{"router_score": "sigmoid", "routed_scale": 1.5, "groups_per_token": 1, "dataset": "wikipedia_en"}
Below are experts of layer 5 (counted from 0) of a mixture-of-experts language model. Rows are named router (the router's row for the expert), up (a neuron's input weights, with its number) and show model dimensions 224-255. Each number is 500 + 25 x the weight over its row's rms, rounded and kept within 0 to 999. Numbers have three digits each.
After each expert's rows: "comes after" lists some tokens at least twice as common just before its tokens as in all text; "mostly gets" lists some tokens that are sent to it at least half of the time. This comes from a sample of Wikipedia text that the model never trained on. Tokens count by the router's weight.

# expert 4
router:501510520473519486503475538524535480550543503492487459496490514514532537463475474502544548502515
up0:465506455524463517488517450486487460531470494495548504512471423462491490510496524488488519519500
up1:487477518495516510451547501481502528483445491474520494531456485494510519492515479539508478450489
up2:500492496504537520525515471461471480483523495484485485510446499473483504562502472517471470496504
up3:516503504500509538505529508497461487469485466491512519545503515470528484510457494526473505522538
up4:505528525494502511492551481489485492513525519557505500477474482498523477506472508506493464467541
up5:487490525442510506466485512495489494497492499522498504473485486495494476538537509478490490470485
up6:471474512557529511477515475492509492474503481480479518565482485470480513526537523521543471487501
up7:456493476512494508450484474519490541467467499489467500516462513462484485520500487490473480468500
up8:521502486482486461479524494482487485463489462471491497483498479494482507522453505508480488475502
up9:482444471477452474499528509443476495471500507519502490524528517522469518511519568532490490485509
up10:507481483504522452470500501486504511496501494482488496532511527444508525536486505513484480516523
up11:462515529531476494451507497487533505479468499550514512554506486533531512496485478500463499523485
up12:490509512472480513448486482498511461462509511478506480526474505490488518531517461532517509519482
up13:530495502550535515504534442484459461484447530500482509517482472505485467518494477515472460486503
up14:518515496513514483500542513518478506470489464496501504514495471506537473526498491466504495471476
up15:507481521536507499481483533516517484472519518515491533526489520519505524491550549520507461533481
up16:486477504500522533484523514481483443520499515468510488569500555499481504502506473496460504494489
up17:499490504550520535487531526467493480478505485512501513507490458462498490524501514484476479502505
up18:472481496516553525437529493488519462511488517497482532522521517436517448488484536468502498498499
up19:498502515516476507501496489476498508498505492495474532499452496497511522505499430493504466499546
up20:504469499444498475521533484497494501508519497481456562551478484510468480459503479502543480534478
up21:509482495533512475477491484473506478497484498502486514518462463491510482458505506476486497529484
up22:539489509510525538480493464470505478466484464532488518515458519466511506514541506579503445520498
up23:477538491511498505489503480465543498463450515491496514548511483482529509471531521560512504491516
up24:474485542521488487475498432462526460496517524474495527498502469460499481498496534539494489519499
up25:481493524513500513529468531482530534495507538493470500514488505475501477472505512490461483523522
up26:504471512487525494551520488469520503509518491472534539468483522499465551482535510506434490515477
comes after: "\n", "|", " was", " Born", "″", " Preceded"
mostly gets: "   ", " least", " before", " Born", " His", " Died"

# expert 22
router:456472516482522491508461489447460489504477499481478472488516491548527505511526506489509474511492
up0:477480500554506506530499504492484553471485507511510508480507498487494477519509528471536489504465
up1:500487528499496513474537519521469485469500465497449527517481479496504473562494532505455466477522
up2:477521475475542558446529505494510493486480492516519544488495472435496446497500480512491451552477
up3:515517547482506511508458512496498501444473479503501513490472510477516457508506474526485499516524
up4:504491485509498516527521495447447497449470512520458564512509541446477518518501488495487537517491
up5:496490533458509529498497538499489486513522462472506517528490454475532503488508480515497522481500
up6:509490442509473458470526485481524507495499440494482511521458509505510504529515484508519447470531
up7:502517489514550483531496459517527471503497535509515493526477533484508473508495485537492515478510
up8:491522498506490466472480528488511476483500518506497503533501467489501472548549498479501434528453
up9:483476545504512492495530512500493514507496529524461505479507493504516496528536523463466533479523
up10:514484510515524523495483483502505525487522482512483519497476525510457484482481460533476488536457
up11:529480494534503534505507510503519488479488487483534500503514449471494486494501482529564514508518
up12:472480486529529454475540560462525515456486507534512533538493487458479506500514469500502460485470
up13:509495467460512486475500493497470515526504484502542496502523546518512501534489487500485440511521
up14:513486476507511518492479511560516490513490516537521524508492536531503522533506528524502489508502
up15:518512512504496463507549483446545520505505495498461535501498532516494523533499499532514504488491
up16:500499523549466513472521486494512524491484508518499588506500487508478471542465509499482472508492
up17:490491541534484494474524481491491507479511502494497510493520505467490505522505471494509496508476
up18:514511530508517503508529494472482508446506487496500521502510487484517490487539513503511480492463
up19:488514498501505534516498489503480519526461531526525490524499527505507484461549464527520456490474
up20:511461510473540485463527498494482475484475471407512491521501475461485490523547552501475548507494
up21:478478518513502474498491470512500440495517488490518529522489541491463522525490475541502491484466
up22:480514496509511522526496472481469452464481519446528470516486493471506468540495507536497477522531
up23:503500532482542494472534510478479487514520518512531494498511490490501489486475489506505430471482
up24:463510473498473459473553497513466487475484511495503547497483501462464523537511565524501478461486
up25:468538472461505544497504519505502502530485476482502531522485503462475475521493467533522494516525
up26:501509494514519471492537513429540505484521500485465527509534506526487470501470512524487519483517
comes after: "\n", "'", " as", " at", " on", " to"
mostly gets: " several", " its", " their", " two", " Spanish", " FRA"

# expert 19
router:518515488491489491523487529523506479524523526522509467477542512526528524482477499508518504543536
up0:528496501504484504476495513450495460462478454479493543522471483457444467487491519539503447551494
up1:513538516532500515485508506436497511486448475492503522509457481460532473503501515504475468526466
up2:505462527541521497456477509477502504501484505504462496526445504474507495554470492511466496501523
up3:504491464547494490501480520500518484485534526515478495497522538457463486475486498475488498459472
up4:457472490527523518463545436537517512490466484535490548508477507486513507510461458513508478473482
up5:515476455492504449483510517522453493482526537529459511513463466523508526460492452503502507510521
up6:480506470518496483517527479553510484477496482524432535514493510462491496480512533494470468515481
up7:484511476516516487467503459502478502512469485503523455569529500483468519514485468487518445491492
up8:496466512554470535490498464474480511556486501499520498516499453492517489544465502488555528484529
up9:469495483520506489438506466482488509478464508489483525502469483457491463537516488519458480456480
up10:519494489478456534481533489519514544496522508450528497532505519508487498505491443499528503530457
up11:457488483550498514444507452484518507457498502528532498501483503499512489464510547550493466493468
up12:498500507512519512494487474498497515469492457448452514477457481479473468523505530582481514502449
up13:489449501497483533460448484500534502506542493472499489488507487438531501556521463500482494511495
up14:541527495457512476510505546470461496494516498500488513512475474475488495504490512532490471488474
up15:511508518509507518495517487497482515503477473477500549507467513467496455526487522495495483493497
up16:504462532523535486502531495531528484506489456473512522519478484466470544468470498484489552498469
up17:491523530510514499505536488527457508474501506483491511550498497512463509494487545501503532496507
up18:476500475538540491538509486465504546499471521510472508473500445476533501435511501504521494501535
up19:470496465552490490500526479489529518524508508452476513510483525513481459452530508487521537494475
up20:469514482518518543480508467450493521508481476485503515554503477515468539501510454517502452497461
up21:488522497506497460462526521510486524456500539478499504468522496459500534513515504489517528491484
up22:481472508532484480496488495500472485466480504453463509495458478486470510514550474453485483550496
up23:501547500495485509481533470511480511513494509558530507533497484506465468485507497475505447482480
up24:463446497521527526472517461492492490449504476485515507544460481460497476522505530541474489507483
up25:465528547552505494510533491487525467503498494514528465516483503529490500522479488497479504472478
up26:473479490501499488486485501523478488449484491504453540489454485472499499514514502486484490476470
comes after: " ", "1", "–", " United", "See", " not"
mostly gets: " Pts", "present", " India", " century", " album", " themselves"

# expert 15
router:470478504529522524471536457467511501469468477469481530519463484475478480525517502523473461465470
up0:509534500511516497488531481507547491496456484538500502495488492503531472484517497510515488507514
up1:536511516485545528520526536512500502517487540541441501515447486461520476487541497543531483478498
up2:462539501487531527479506440471457488431514474488482482488528527464524461499539546501524463481462
up3:489475435535522505452523431507510499535520524541509495494522463484493490493484453489476498467469
up4:494461505498515484488465479500500495469445493514536507522497509491488469500510499488491493473601
up5:499502490519486525513523507516500474523515462464476518521507503501523527502512479516480497480485
up6:523486510523507493477497477505507559525464526492497484496497474490492516532492488454486508516460
up7:527505506511485512497527476527524509493479501475509484484485429489481501503508524493480500488461
up8:538524535497553483486523463511551441548481499492456508550499512507476512559536489486454468507507
up9:523482529527510527516521480481510493481509481514541522538475466503521528555502489491508484507495
up10:472483498462496528512509483500551490428501492489488516503493480470473475529510451505452522519512
up11:489446452463507500488477483485483495485482512482512504548483477504490507520481518533536478479538
up12:544518450481516538482497493512503515467478483471462502469517495498491490499507525528492461443475
up13:499478496487495493467530529510563503492487488495530462511518499523501542483444503497481451495471
up14:458458519519529505490471522488454495451493543473548496533512474462486479534524515503504505528511
up15:501465524566496496493529511504543504489466531495519458465502491466479557475554485515475474496461
up16:508494513520484538504487499495500484504511488523502514510442509504496481493508500461464539467550
up17:461490501471515531505481480488497487475500509535459501518505496522508534558520504547500519460524
up18:496498543520506487461507505528544481519489500490471521538487448501518464456510488538506492458509
up19:488498495519527505481463478502500522475487532505514514497514454418486504481477522535509486512449
up20:463464510514532499421503504503510522453477506482530506504497518511528478525445496506423490469473
up21:536521503499502496485515517454471520518533516502516507506465493512501514468488539488516495466505
up22:524472529495457518534530506474513495466495486506498522504462509467483514525516480518525487478504
up23:513497516454480503495512493526536492501475525464513535483529464490476488497454500498493495488472
up24:478514535508495504489509511499478426490505479479515480518464459494525464494470472497478479520488
up25:507508516526461504504515503469496506562501552474466527511471492481478505524527537499498503525505
up26:482530508516538540504501496483473498534511518476510515486539485484552451470527478473527512491544
comes after: "W", "E", "\n", " ", "|---|---|---|---", "|---|---|---|---|---|---|---|---"
mostly gets: "|---|---|---|---|", "|---|---|---|---|---|", "|---|---|---|---|---|---|", " Animalia", " Phylum", " Votes"

# expert 18
router:512476517525492506456466526496490518525535502519469513510488502473453467493503502504484501519509
up0:489468487522508516473529459470501518496527508480478539501511494507514487554507519522499458482502
up1:525438497548535504483509503491484498495468527525472506508474505484469490511494512510537496499495
up2:485493498497483572472475525474463479508499509513483534523494507515511489566486480558482513460486
up3:480521468534488484476527500475509498481455476479525514474463471466484463485483516491469508475441
up4:537495505491495495536518545536519505501482469503494524515452518501499504521494494509470471492503
up5:495526517559485485561477478477513490527504517409493512514478446479528499507518470530466472472501
up6:485520467517501458512575490471486529479469518504523483525484487500507490505541500492524445530504
up7:490481502531505472458534493490481516474509523483489529486526483445491518532481474497545504465490
up8:490491476528505523483506500486483504448492473491502525548476494466486477524492515458487509480452
up9:478447471545510486501483518497504497449514489476497496501517480472502464523513498484461531498460
up10:466510506480518513514547519482528528514495473523500485533502471463474519498520494537503525502523
up11:515496484546541498435541499488480518501499469506466538526467543446504501490535432519491500516471
up12:488491507515492502458552464490511555440526488492531477510453516508509509521472523514555432474464
up13:475483495504539509529484452495525496469481474489511517509475498459515503549541443475462494523462
up14:484496497536515483475531485473473527492519491488533514558513528465509476556498523525472447489523
up15:503554491508507543492475496477480526503470494480432525510483492500507495491476538509492510423462
up16:478511530537542511479495479505471473528493469480481502515504471480519496559491497479541480495486
up17:483465493494513515456471502513506474487522492489534486521468482497529450496511505495474486472467
up18:525495491490500523492507437529502514516514514519472498526505450455497500511565493534471477471489
up19:492492496544517519468523485465505507545515464526487522481475468462501507543496455488484505486487
up20:490457475511473472490471480493521487507516457466459480532506445465503534496470478539513490489480
up21:494530527568538489480493504536486526488493525489494487483488526477530499544519505488494502510481
up22:493489495495497519468503481475525510487511463468534548482480498481485469534529478470496480502510
up23:449506493477495537444532454542534535495505497481493501537492542517532448511524499501475497466451
up24:493485475516480519516500509481506526488448460500505485506462485500492493481498501499469467495487
up25:474530466554462538481517515467501497452490500492506508483483482489512494521464472527535471488488
up26:519536519523498505483560487497554468504478535464499459546501520499494480486533489508446454457483
comes after: " ", "\n", "|", " |", " as", " ("
mostly gets: " £", " addition", " able", "According", " bronze", " seen"

# expert 28
router:500514481504494496492506549525492495493533521544512460466518496487519482502503532490551497508553
up0:483480481553490535519509487488477525471493472535476500532539513505474504497471504476532447510477
up1:503504511477505498521519516510470538545499513512527522507476504527472526471459499472470486523485
up2:468505458503489560500537488465509529472536498493482501500462481510494478526545496499482479481460
up3:514486438507534499532502478477479445458463489542495495520462495505435508475522477537508528483500
up4:469435526510520509453507470492520504498486503465474483513478475495510507536510474512462470508493
up5:509470494499447467504522506469487530480548460494499506471516497507499521491481508504463454476448
up6:508502495511545500476507491493458451465531464492526512483477471490523480491498505487514493495460
up7:483445526477524511494513529507504513471480552539530496476452504477469473479527490537493469482504
up8:486501514492507504508487496479479487465496482461521500501511504482497484521496497514471486510447
up9:525533478485534490477533455519530480486509482521493490513532480473472494496480511483473544462506
up10:482532430533485519500505480481514517489493507488480502508515481524481524512529500527503488526477
up11:509504462539539481459548507483492478496467501468453531515474472505500536511536492512499455452505
up12:488512482523508473498503483507521474463496491474459520518527457507489506511511451508509508481492
up13:488494588521485510477517524486477501535498463471484497525477498473501485534489471516524488503473
up14:483508479493520513500514479469533505450520525491530494503478477511490505465481505487528509478509
up15:495486491479462549522488511476557482479493511498468482542503518442506503475529501472451485504462
up16:476478513545487458497553496473520514488517526513504459489452487496507533501498509479478485499479
up17:524475496461515472481524504525494537476497519471504533487513542511493494497538537519500494479484
up18:517503542533508494502525480509482487498519465516521498544474482532510483521498501520456497504511
up19:502475508533494507493522495504496509460485522515447534551518504456471536511463518491484503521494
up20:477459504465509499471521482488494501477464460496503500542517504525470510477522525527451448439464
up21:480476524492489513497516449472484498534506461497529505546546469512508435520479510517487473489478
up22:480538539506535491439550477471481542487521484516460514490480499478484475501512516472527494470475
up23:503478475534503477485504457491525523501544510548464476510443483481519468516446497510500508500516
up24:486492473492497550502519474479499500487470503493473460527481496500510486496519536457424509511485
up25:513479502516528468490521494468482498489511515487497495539458482478510467564519498484474505469503
up26:475478473491540516520524504490511518479475505478536479485506493476492515531521510508460520489506
comes after: " ", "1", "2", " (", " /", " in"
mostly gets: "}$", "⁄", " edition", " route", " match", " period"

# expert 8
router:486469492513527497490508469475489506466484473451499530509444461494465472531516512534491476482456
up0:494524497510519523466537512490498511495467465492462466473487473510495511477509478507472477478448
up1:501500517533493487521503544479512498480500459505511547413481510501501474557480503505495518462497
up2:479493485485496508487549489470467511457478513424484524499506487526479552509515522490479512492440
up3:544486516456484521511539490484486560542452502524504542471516484484490517494494498467490534499537
up4:481462483522506484459485495455490525507509492457550492491529483511456498542509512486530505464523
up5:473498490517520524491514476474508482466486510481474480470510496494460522567566453508533495482501
up6:490478535526507477474508453504459518484520497511505475517486513502467548533484468457523475528510
up7:478480492487500501439506480471525477454512488520479504503522468497480518503500549474544500552529
up8:553491481506500490510527479463473491511483530479469503520484501483527486497499444517498533542501
up9:505453500543507503483516516497516520494550496533493536518521490482538518510476475501528472484485
up10:510522527545506516506526484510464484503514493519508536475495509498497508487497451497468498500468
up11:476487548481486483490511504481478483509507439446481510480502502467495474495494456482509482510534
up12:511537494515493500498546528528493516481469518494503475492464517466507479485536487481468481468477
up13:522469457537465475434485501536524439506485474492474480516484481469495504512501526498483516473506
up14:537503490512491492493535454544481500523500535507516489515487494505458488516524478506515458481502
up15:467455496537464510450507500505498460460501515490487511515507477467470479496510501522474449503513
up16:478536460545485513472508503450508497491513496483532483495485478531483496506529462522482462460455
up17:455521516540508530517536489501462473478519515471497490489490470493507519539552494475477498482487
up18:522483470496482519481485456506464453486531487479487512529492471455502507520507512497491492492468
up19:490493518553515518492498471482479476465498499488470514522462498459478510563490494513493475446465
up20:509489530492506512447464476497518500477486536508508520547528487477490490509494484490505553514509
up21:473526464531450496463504488481513514515457460491507497526457503497458463493508494528511465446495
up22:492534498504486543474523445490541501505493495509510485509527474476492484495500481494514510470493
up23:459506478541502476481495468497536512527487546475498505471474512491501526512484463526469448470537
up24:520487480497555527513485491476492454501489479528513486534454460504479489500527492580495482477521
up25:503444465537520479487555492473504516512490505497461530475454461521511482515479525499524493485469
up26:492484460520519477485522453464499516475501469525439478507481546539467573519507498528529513510490
comes after: "==", "-", " the", " a", " to", " was"
mostly gets: "Scientific", " ±%", "Population", " Animalia", " Binomial", " Density"

# expert 27
router:459483540529506516519528481526477541480547502485530515539518500486508498543515528525486495512529
up0:520514503482512469452468491486491555502497479499465534470507494467485507497521493477492492504500
up1:550499520505524516517503439495511527509519551487499535490490503487454505538516484492482530512530
up2:487489473517494537513515489487484479507469496501502486537487479487434500523527510468450513448498
up3:417501483561476507497543517467532537433479497501491503501506459491514481517479520526524439504505
up4:502472506487526518447511461506519470516466521496515478493464512507517492451514480500491473499456
up5:491527507514521530450488487464492582489491491522499489505510482484447541492506495492472496424490
up6:515508494464500499470502472473511466501474498531453521550469465518532504496538501504532468490479
up7:492512493493552485474532518510460504491448515482472519510526472487465512550485543475489461479508
up8:491493511532505522495499498505452513499500518509460497484504507486509472521521513479475527491507
up9:498466500441496456509524488505549536506506467478490507464476516530501457509494517546497477512516
up10:477510495513505447495514506501498454511445530527502527506523437484511512516509500491457477490507
up11:526469524472534491465505471488474537514510477506500501476489482505459513480507481473494484473486
up12:475481515504483473506513493487531514488499476519542494512530454481465484524510505520464492484495
up13:465475447550525474447520537491498492507462446515512498527510507490460473486493509513495512507534
up14:485481492501511496494542467486492467475510507476515458471499474518461469513490511493509521497458
up15:533461527478506515473522487482450520469508493501478483529508489499485500507516499543493482481507
up16:520475517519538493484515516476494482496496506522521475535485481476470521488525506524481531473521
up17:477471531479476531462497516496505534442518514484502481517519442507546511481496485488464496472531
up18:498482519518484485484525487442540489453484480492494492532441500501491511501486521523460467456493
up19:504491496521515504478543481438494494463486486477468487537460471515497518509516494518501498489476
up20:507491527504502509478558485501485506493492471495502514498482460447445466501489514538462470455474
up21:463496511525472505504497508462465515499494502538530550479504482471513507484504512479505464472487
up22:506470476537493544492529498463505516475479482492448518506506496530525511495498496492473487520533
up23:485506478479537487469491469485554490514503500455469498546512479488484528509493476482479530487486
up24:491494469551508531448525516466547522483520502464458490482469456471487501545536495540496561491488
up25:477500441558507489480541512473527491471516561486465524508495499473472501456515528517481456485506
up26:444474540496487485523508479483488517492501469474507476528466509452487516529472484527472521488515
comes after: "0", "9", "'", "born", " by", " At"
mostly gets: " This", "On", " this", "This", " and", "’"

# expert 21
router:500503500467506507535519511535500496557490521530486466477525501489493566463473477509512535491527
up0:477468522477498503501519505494453492479493488468497485512523486475488524502448519473469471500482
up1:481546547502498521510512505543467504522512476513541493549498520459481562527468468507517469482500
up2:493476500523487484482518511462474498470469494506482557506504510463484520530518485501540466481516
up3:498491449473497543475476507463487536499501494546496506502484554456476517519534518514487486466507
up4:502477504465532502491483547448498480503527536491454525501498464520468466529521510489492486483478
up5:475512472486501504486534525507483518507487536480505478549489472465470502498499498512532477525501
up6:467514499474469501502533494507473455514495463499509541483473482479512469532533498530473494470497
up7:503506483531503534483549491541507457503534474478517479521476507478528570467501520490489502498529
up8:454470519537502468449538515470455488488488495507498499513462496458461482545505486506503426496483
up9:475491504493499469488535496504477522467465504547489521510531479464510543500491506505520514521477
up10:558502474547509525483500468492527486478511495464490539504471453431501473512527498534483452518514
up11:468543500527516511488511501503446508493472474504497533493500505452489555541496504491492509476526
up12:465497526552514514516521512513498470522479543475458498520527515495495465527505444526516479498471
up13:474481474531508518459558502458521531471514473470477531562472487490483514522502515519495453493501
up14:476483495515476457474562461487481514507495485485514498504478501470483492474491544500479510477515
up15:529517502515513563501487511489543501497532563454442549456497484470481508515490459471508495493489
up16:541493450503533494476497448481470504522536546516476494511478483494516489543481506537468480485508
up17:506411479503507506482521513489554461485514467489508508558502513502495486483464489525495447459535
up18:515508537492501494455535484476503480516507492515500532507534509496484483507520455503456493539495
up19:451455513483505526445501489491492474461455523500522496489482502440522506505523513518477502463477
up20:480536502511474520512545521496474455533482493459500535534496457458477476513490472548477442521500
up21:488519511474500515481476487549490528537517518518493496485485472473505486520492508525459543467530
up22:501498452542502512446551477464513482476487471491491525522443514469492469532508496513522493485505
up23:501449538526471514469483493458513484492507537493477507536485456481492514496511490501514519478492
up24:469500474517525491490522476489466454503497465484467519499472432455493500475453483486519492499499
up25:504463519513500504517486457489534464476472508507494540505498471477522490526549497478477458470486
up26:497479507486503476502495508446495511494513472503501500485456531523519507548546505494503464535513
comes after: "\n", ")", " he", " also", "==", " =="
mostly gets: " However", " began", " gave", " however", " started", " saw"

# expert 16
router:470477506533516516467536443465488496486485468458488508531479462482481480541512494513479452473490
up0:536449476509458479513534492532511509481488497487515487537484524502463496543497475506527467506511
up1:463502509547516499479502480512478502473485501516483552534486507477519464493515521488519493475473
up2:525485503502494452457504475496446439501498468523512504559521456485501469541506486520494465478485
up3:492540549529492499519517450506484544500474503479473551502484507514530457516495478539544499520499
up4:490510480516541541516484468485530453475490507495474483500443512485484487513526516531513463497502
up5:521487461499496510487502485479508492494530507482441477515475512502506494534485480546454536502504
up6:420507506488474516487515471501447486452463462483499496470481500474484478509529478497505507508472
up7:476487469510452515494520507498456477457521526500492516533485466474487520450513485514518506517495
up8:492532489518529502459541466483487481458494506495471511551497465527505502507498486502486517512474
up9:487432532512498452507488488430480495486505489481531444523498514486454473519492523501506512471485
up10:484517459537506436509531484493519492494514520487491557513472519491447473465518507495523505499479
up11:483531527517507493488498495521483524524495502530525482514518494528508517458508535465536500508481
up12:499490451537504528475505507476524539485524485505452526457498518517525492474536496503491477517479
up13:482504544554521509472507503489469507496468500491500531515514502502512530494487514543494515456481
up14:509444512473500496543492496517470504550536493491440515532484532530480518536533504531490507477475
up15:498503472560511463484495489458454543495529470507504502502457507487477517511485488515494455518512
up16:505543487535557512477510462510494441507450487499472516536455492523505511519491567518508472472490
up17:546469459504496494461529475527520514487457483501486509521467538488502489522503521531506484532485
up18:532504538517481507518464486486476514485509490466503493503461489509477476506511473455470485494520
up19:468482518524551462497489483492502498467528482481500545475512493461484441517539467537488467472457
up20:514485531567523483488515488498536498491475478511486524483477531513468533561501455485478466469531
up21:487489510531541524498493467484446469517483526438518549511453508485462509516474525483479460457479
up22:518512513467468538479485534519454543476460507546505525508467489455524527527501489497459477530515
up23:502531499492476483477528489485496471479463493515515477489502495517488501577484498529496472484501
up24:470488444537475476446505545539516506546516489480492530501507480508496502483454515503479521493485
up25:527461470532489502475471519497474474506516522483478506537458542437516467550514559505465527527483
up26:497483531497500484442526489448549499538486505488473516539538494510516507546486511510516464459498
comes after: " ", "\n", "|", " (", "き", "本"
mostly gets: "',", " Despite", " wrote", " spent", " received", " gave"

# expert 12
router:493465507506528520479516448470537499479483455490486559526456480484474500513526485518478466500481
up0:503479496550502495468495504473495504483509520516489479496474500451519517519459494494514460500504
up1:487506539516522493488509489528539477541487483513463518526452486493503500538546501513507447480475
up2:524485508442502504495494468484471504486475514525505519495506455461504457514469521505495483499487
up3:483472508516493533464511502526533479497452494475448505485487487472497498541506493487449508511458
up4:453508495516474476485499468472456485512471475479493521556482497499510473541503495500469454519467
up5:474517465501462455472516501483479486486495481529531514525552459469490508509506542502524491489504
up6:537519500523512524457501519487479459503484504550479487506464524497498505471453490491452453506491
up7:498512505519491476508532530496509525505483504486523522528460523501471523538465493492539463518511
up8:510485461497552504487528470488484494530520468450501525530497509524486512542477489458436508522446
up9:485507505496546510469497455492488510450463526500447529518474477457520504515482501463491458508476
up10:470484557483471482469522443465494525472485515444450478483477502498511497507496519504490498515482
up11:518509520565480517513460533482514531513492527466497530503493489480499551504485520507554473527463
up12:480457533543542450461531500470488498488537493507505489476435484481505469515532520530483501543525
up13:498501480526490517508466473505501500491477483498513491565482501495484524544512544483515524561499
up14:489488513520493488492509491485501467520488529515460498516503484518504464516542488526484440498507
up15:492498494509528468488517503516470539497472551502519512501478469485503480468555523498503508465510
up16:501498454565537535487507497488545480472513508486490507517481508511499479480557524506511493499537
up17:504507491525503499523515442523552491463439465503493446508520514464536535511530500495465486473523
up18:508486528522520507480523497502540512442530460513508457481491515488521481487535497529540467513528
up19:513504491516539556488498503486482502474412491448467474527480484495485494498536517497458470459438
up20:483527493454519498487532500497555517503528513502478510515465506467466520521494480508498511505529
up21:481463496512501508471527478431540459540504516548486445540475498474486476469481507493459490473483
up22:484509472526537493459547499451485517489499501501501515518474517490467466466441500489483497471469
up23:502500496540514470446546528515537477459465533474502518470496546492515522499490491510482527495510
up24:512518462472525479512525492471531449457467487481444524498493524539452505517473474515485515494505
up25:501497548520465497504489505485537484524496455514495529525486474437509471505452494490506487513460
up26:497470463548471491490524494494494483508486502520506506536509436496484459491517507505497495501473
comes after: ".", ",", ":", " \"", "==", " where"
mostly gets: " Z", " J", " Sa", " U", " Y", " Ar"

# expert 25
router:487483500522504520458531474466492506487479480497482531533464461480482477539507488533481468478479
up0:476521488522484549476508475489513484496515495540487516552494509535474482541527485444468483468507
up1:532491493527509505477483519480516512466489525484534502521520495495472498488539482474457455504519
up2:496534502513532501452515518522492493466472548466485528488504514508506500540480471529533504476503
up3:490536508518495483447529479478494471491476512491482501530465470498454511461528488528506491469515
up4:533480508472488472479465488497513495493512483506449496517515476464503448489513506480508447510467
up5:511435509520489507441550498482494522492493502499493503581510508516487501510504514487495447461449
up6:479494512503530476500510512511509485471488460527501517515507534523530553498498502506525477487518
up7:481483515503506506494561481492517488507503462501512492492475506476477494535511475517513500466477
up8:478492517497455533469474513434470520519480451519470508482531447472511533451483508504515515445465
up9:490470523539515522510498525479525487491531508490498520532511485436507503538498492503446504494450
up10:473530518483492500509525495470494515475472500480498497506493556473491510489532511556488491469447
up11:501512476461501516494521514527480537496519457464428537499486524482473483502535489514501470492516
up12:517516505544496536511511521505501500508465478512514494511480484473502555512454510508475513503459
up13:478507520495554531510496476510528487446515479473482487476471486499502514510515501490495516475516
up14:494471507486501536509528503518482531487483506494508505523500490504455460526515494519485484527497
up15:489502502502489514501542527503490504487467509495479462535471479528518495516471453488520498482473
up16:524510501507495443477531446513510490489509496503474546510466485490548512520474496513541488564491
up17:520464497524515502464519478453519529525509525486501519519489499474506503503515498532427503542503
up18:518503492521490493472497515530498525468486451494462494523481472487503472528477472510538472527510
up19:509492464505485523469533487477505528480498509527519526540498460452508495519499501505492483514489
up20:480508511519479492511510523462516480475504515555473490589520558483489488520567572489521488526468
up21:489484470508504515441522470506515452509497509524498455483522471461486488462518509458461456471522
up22:502515475517524558514479431465547533518494499502449511506475535534470490461514457529505547468500
up23:491486475504480537533521512492516485503484470492482554482477530529488516547532510490515481534503
up24:532502490517512520497513470496538501499474460461499546483501480516486549489479513499490508484474
up25:507523500534537444469508469452520503465536511489541497526512507427465528469476505520487482453500
up26:492469503556510481515517484489520524556474498527492556504486486510456525531538510534449486477502
comes after: ".", "0", "9", "'", ".\"", "History"
mostly gets: " MPC", " treatment", " takes", " ISBN", " Pld", " took"